{"n_layer": 12, "d_model": 384, "n_experts": 64, "experts_per_token": 6, "d_expert": 32, "d_shared_expert": 0, "activation": "swiglu", "moe_layers": [1, 2, 3, 4, 5, 6, 7, 8, 9, 10, 11], "router_score": "softmax", "normalize_top_k": false, "routed_scale": 3.78, "balance_loss": 0.002, "balance_bias": true, "n_groups": 8, "groups_per_token": 3, "init_std_router": 0.0248, "lr_router": 0.0022, "n_head": 3, "n_kv_head": 1, "head_dim": 128, "vocab_size": 17554, "norm": "rmsnorm", "norm_place": "pre", "norm_eps": 1e-05, "positions": "rope", "rope_base": 6750.0, "rope_fraction": 1.0, "qk_norm": false, "attn_scale": 0.0884, "tie_embeddings": false, "parallel_block": false, "extras": ["capped logits"], "init": "normal", "init_std_qkv": 0.0189, "init_std_o": 0.0, "init_std_up": 0.0189, "init_std_down": 0.0, "optimizer": "soap_variant", "lr": 0.00293, "beta1": 0.95, "beta2": 0.95, "weight_decay": 0.076, "lr_head": 0.00583, "grad_clip": 1.0, "warmup_steps": 200, "schedule": "wsd", "decay_fraction": 0.557, "decay_shape": "linear", "final_lr_fraction": 0.0, "batch_tokens": 65536, "seq_len": 1024, "doc_mask": true, "train_tokens": 336200000, "steps": 5131, "dataset": "wikipedia_en"}
Below are experts of layer 5 (counted from 0) of a mixture-of-experts language model. Rows are named gate (a neuron's input weights, with its number), up (a neuron's input weights, with its number), down (a neuron's output weights, with its number) and show model dimensions 64-127. Each number is 128 + 32 x the weight over its row's rms, rounded and kept within 0 to 255.
Before each expert's rows: "comes after" lists some tokens at least twice as common just before its tokens as in all text; "raises" lists some tokens whose logits its average output raises strongly, later layers aside. This comes from a sample of Wikipedia text that the model never trained on. Tokens count by the router's weight.

# expert 56
comes after: "| ", "; ", "(", "and ", ": ", ". "
raises: "(", ".", "; ", "\n", ". ", "P"
gate0 [116 135 140 139 151  75 132 114 130  89 166 113 174  85 161 160 192 107 143 164 134 136 115 165 185 145 130 147 123  86 115 135 148 142 146  90 174 182 149 153 192 100  90 128 116 132 116 154 150 139 128 143 129 178  69 112 142 116 154 146 139 128 109 162]
up0 [146 204 131 117 133 165 167 121 147  97 122 141 144 113  30 194 198 173 102 151 147 103  91 130 152 126 147 118 144 184 207 154 130 136 141 126 112 139 180 166 127 127  96 126 173 144  94 152 184 194  92 130 127 139 110  96  52 141 124 143 114 164 152 130]
down0 [152 101 123 112 139 112 145 108 171 112 155  92 104 131 169 151 143 119  62  99  94 127 132 201 158 109 133 155 150 157 146 158 134 143 129 114 121 121 113  54 134 120 139 161 135 125 129 202  86 161 135  97 169 144 116 166 111  31 120 107 105 115 186  92]

# expert 57
comes after: ".", "=", "|", ")", "==", "\n\n"
raises: "==", "== ", "===", "The ", "=== ", "| "
gate0 [170 148 104 135 122 119 125 123  74 170 112  97  79 193 131 132 127  64 184  52 102 134 124 160 107 127  84 135 153  91 120 111 132  89  95 131 156 181 106 108 125  95 132 102 181 141 158 102 102 208 169 143 121 125 120 184 117 163 126  83 129 162 107 142]
up0 [101 168 172  89  82 122 140  77 122 134 152 175 155 180  78 102  86 125 153 150 132 141 127 125  85 141 126 124  93 136 137 135 128 153 125 137 110 149 111 113 123 182 152 166 145  77 134  92 131 119  45 106 133  60 189 221 158 126 153 130 168 115 107 145]
down0 [129 169 120 118 157 207 134 117  77 110  99 102 115 127  94 154 122  98 132 166 115 133  85  91 140 127 117 104 102  52  82 122  93 152 125 126 133 189 149 135 139  95 113 104 129 142 112 165  95 217 130 133 100 145 135 138 105  86 156 158 116  52  56 108]

# expert 23
comes after: "the ", "of ", "a ", "The ", "s ", "an "
raises: "(", "and ", "(\"", ". ", "iz", "for "
gate0 [119  93 124 124 110  64 128  86 130  76 141  79 100 167 111 128 108 135  96 104 198 166 100 121 149 104 129 130 130 129 138 142  97  88 176 100  80 139 164 158 148  63 106 162 167 139 165 135 134 121 119 137 142 102  86 160 162 127 130 109 121 126  96 169]
up0 [115 104 148 111 150 155  80 131 150 137 113 136 153  27 142 132 139 129 123 179 144 125 124 115 145  38 125 170 109  77 129 146  48  84 154  96  92 192 136 128  89 102 101 123 116  85 117 165 175  83 190  95 145 123 144 123 178 118  80 148 128 116 132  93]
down0 [141  34 159 193 155 124 161 133 100 150 170  82 150 116 143 171 129 110 142 172 144  95  83 127  91  39 189 157 118 156 155 115 115 178  85 115 119 122 146 186 143 111 101 107 143 143 114  76 147 151 102 108 123 147 144  79  66 172  48 132 144 150 158 119]

# expert 2
comes after: "|", "==", ".", "===", ")", "===="
raises: "| ", "- ", "===", "== ", "|---|---|---|---|---|", "=="
gate0 [119 138  94 123 105 180  99  98 161 177 145 153 102 119 132 105 117 133 125  71 139 120 150 154 114 118 150 155  93 141  33  50 138 128 166  99 132 140 102 112 124 154 110 129 141  86 103 177  86 120 111 135  97 153 152 122 196  89 123 130 172 168  89 129]
up0 [162  97  81 169 144 150 159  93 147 164 140 113 111 116 108 159  76 148 191 109 150 113 130 137  83 138 149 125 101 143 118 121 105 101 156  83  79 187 114 100 131 107 107 118 120 146 103 134 115 142 139 107 105 121 109 148 107 105 152  55 187 100  88  99]
down0 [125 159 170 165  97 144 147 108 159  92  69 143 128 161 123  88 166  86 178  84 140 133  88 135 114  83  78 157  94 122 166 114  65 190  93 144 109 137  86 110 156  76 145 179 140 127  77 111 170 111 153  86  83 103 162 137  64 149  94  96 145 131 164 126]

# expert 41
comes after: "- ", ".", "′", "°", "″", "("
raises: "play ", ", ", "(", ") ", "\n\n", ". "
gate0 [160 154  97 131 156 106  81 142 101 124 115 157 117 101 119 125 132 118  91 175 210 156 131  96 132 107 195 143  81 148  82  71 123 101  67 155  95 146 131 128 125 157  94 161 111 120 131 187 113 231 175 167 191 134 171 117 189 166 125 138  87 193 159 141]
up0 [106  89 157 142 169 133 161 174 113  74 122 122 150 110 150 132 220 104 153 145 139  90  94 147 144  78 130 120 113  95 102 156 122 164 109 123  84 171 142 198 107 101 170 105 137 103 157 182 140 173  95 192 159 159  90  60 113 155 140 158 142 119 137 161]
down0 [118 157 135 140 101  75  85 155 126 122 157 152 115 135  88 173 128  96 129 120 108  76 128 100 123  90 151  95  97  92 154 136 140 161 110 130 151 157 194 133 158 121 133 153 127 123  86 140 170 191  80 147 139 168 153 141  76 115 132 167 155  85  89 216]

# expert 37
comes after: "'", "the ", "of ", "in ", "The ", ". "
raises: "own ", "entire ", "first ", "original ", "final ", "role "
gate0 [ 96 106  90 151 180  97 130 103  84 109 122 147 159  80 145 140 130 112 110 129 188 133 107  78 106 135  84 139  86 130 109 134 189 153 141 148 140 130 129 138 130 187 160 102 127 149 102 152 200 108 102  91 133 156 153 146 127 113 134 148 165 156 155  81]
up0 [ 86 179 123 103 120  95 126 195 163 126 120 121 156 114 115 176  58  50  60  92 168 104 116 114  95 147 136 146 129 113 143  94 108 159 166  87 116  84 147 126 136 122 151  40 125 124 103 184 125 138 134 125 134 128  79 142 122 173 103 120 122 183  79 132]
down0 [134 140 158 217 139 112 139 134  95 175 137 145  94  90 133 165 209 109 132 133  91 114 111 143 146 118 104 189  80  99 128 171 132  86 148 111 126 122 168 148 114 141 154  65 129 115 123 135 138 172 138 143 107 171  93 130 194 131 102 150 114 176 209 149]

# expert 47
comes after: "the ", "The ", ". ", ", ", "that ", "where "
raises: "received ", "had ", "was ", "played ", "held ", "won "
gate0 [ 70 120 145  96  83 153 143 155 169 146 132 111 168  63 117 146 165  72 128  90 141  96 112 164 147  70 135 133 147 132  99 132 104 149 136 167 125 188 150 149 120 145 117  90 119 120 116 180 152 124 181 115 167 120  74 141 153 201 107 143 101 172 149  96]
up0 [ 90 229  99  74 148 110  78 128 129  97 101 102 169 126 167 108  78  93 148 137 100 153 105  95  69  88 126  81 136 174 123 126 155  97 161 186 105 140 172 103 156 151 126 122 121 112  58 125  68 156 138  91  89 121 133 110 147 126 215 166 139 174  52 211]
down0 [106 108 115  92 104 117 142  83 156 117 146 110 129  83 156 124 135  99  68 106  71 119 153  93 153 152 124 143  77 132 140 152  76  69 100 206 118 111  76 139 129 174 204 129 136 127 149 148 138  83 169  95 132 109 178 118 150  86  90 107 135 127 118 169]

# expert 7
comes after: "| ", "(", "; ", ": ", "on ", "–"
raises: ",", ".", "–", "-", "- ", "G"
gate0 [162  77 114 104 128 177 149 164 153 165 137  78 144 121 150 175  97 128 109  62 141 122 121 126  90 115 138 125 184 130 109  95 189 136 109 166 133 121 100 152  96 143 114 162 174 147 119 139 142 146  87  69 146 145 101 178 136 161 111  75 138 141 120 143]
up0 [154 148  68 121 105 150 118 104 148 126  92 127  66 113 151 142 158 189 108 117 133 156  58 143 113 123 141 102 167  88 142 143 101  81  95 116 155 153 124 111 121 100 121 138 114 171  78 116 155 106 122 113  99 153 174  93 116 133  76 114 139 157 156 104]
down0 [175 131 138  76 162 142 125 100 133 121  99 142 145 145 133 101 124  69 125 166 166 111 101 106 164  84 113 177 129 131 139 108 123 109 131 156 159 131 121  98  98  49 167 145 106  42 102 114  86 166 140 116 146 137 108 124  97 101 138  98 128 163 134 179]

# expert 55
comes after: "1", "2", "3", "0", "4", "("
raises: "\n", "\n\n", "' ", "\n  ", "5 ", "3 "
gate0 [145 105  84 148 102 153 131 120  75 159  93 179 141  98  95 178 129 121 122 113 129  55 104  97 119 155 207 179  91  99 161 124 103 146 174 151 120 139 144 145  46 143  91 114 119 108 173 146  98 136 132 184 137 130 137 149 148 178 154 154  68 117 125 171]
up0 [141 169  74 129 173 134 206 127 148 168  91 173 129 162 156 100  82 125 143  80 137 163 154 117 229 110 133 162 152  98  53 129 153 101 112 123  96 173  79 128 123 174 131 138 141 117 119 133  92 121  97  94 132 144 109  84  45  89 133 111 113 161 147 134]
down0 [137 137 175 114 137  85 181 115  73 159 124 151  94 140 120 136 148  71 105 103 194 102  94 155 105 168 115 181 131 112  81 135 128 113  98 136  98 192 113  98 124 168  94 162 126  97 120 187 164 102 147 152 107 133 124 115  74  94 126 164 137 128 131 100]

# expert 18
comes after: "|", ")", ".", ";", "==", "information"
raises: "- ", "| ", "=== ", "== ", "|---|---|---|---|", "==== "
gate0 [146 112 111  93  67 115 142  96 102 158 117  99 127 147 170 194 141 125 139 165  93 175 137 102 166 138  85 107  95 111 128 156 108  98 114  88 131 131  74 157 154 159  60  56 156  98 116 135 140 106  91 135 161 122 156  98 154 101 111 126 159 110 163 169]
up0 [105 121 168 145 211  89 117 144 185 144 151 174 144 174 155 164 111 112 141 176 173 167 158 124 127  98 199  56 104 123  80 126 152 104 120 139 149 101 129 143 154 127 117 130 105  90 124 125 164 106 126 102  95 114 107  90 122 154 139 132  99  70  97 142]
down0 [163  82 106 122 134 126 115 133 107 117  85 141 159 114 149 125 149 106 155 233 110 121 125 108  87 135 106 153  49  86 132 150  86  97 130 125 104 109 104 117  94 148 190 144 132 117  89  83  96 140 146 153 172 135 137 111  84  91 120 154  84 122  93 130]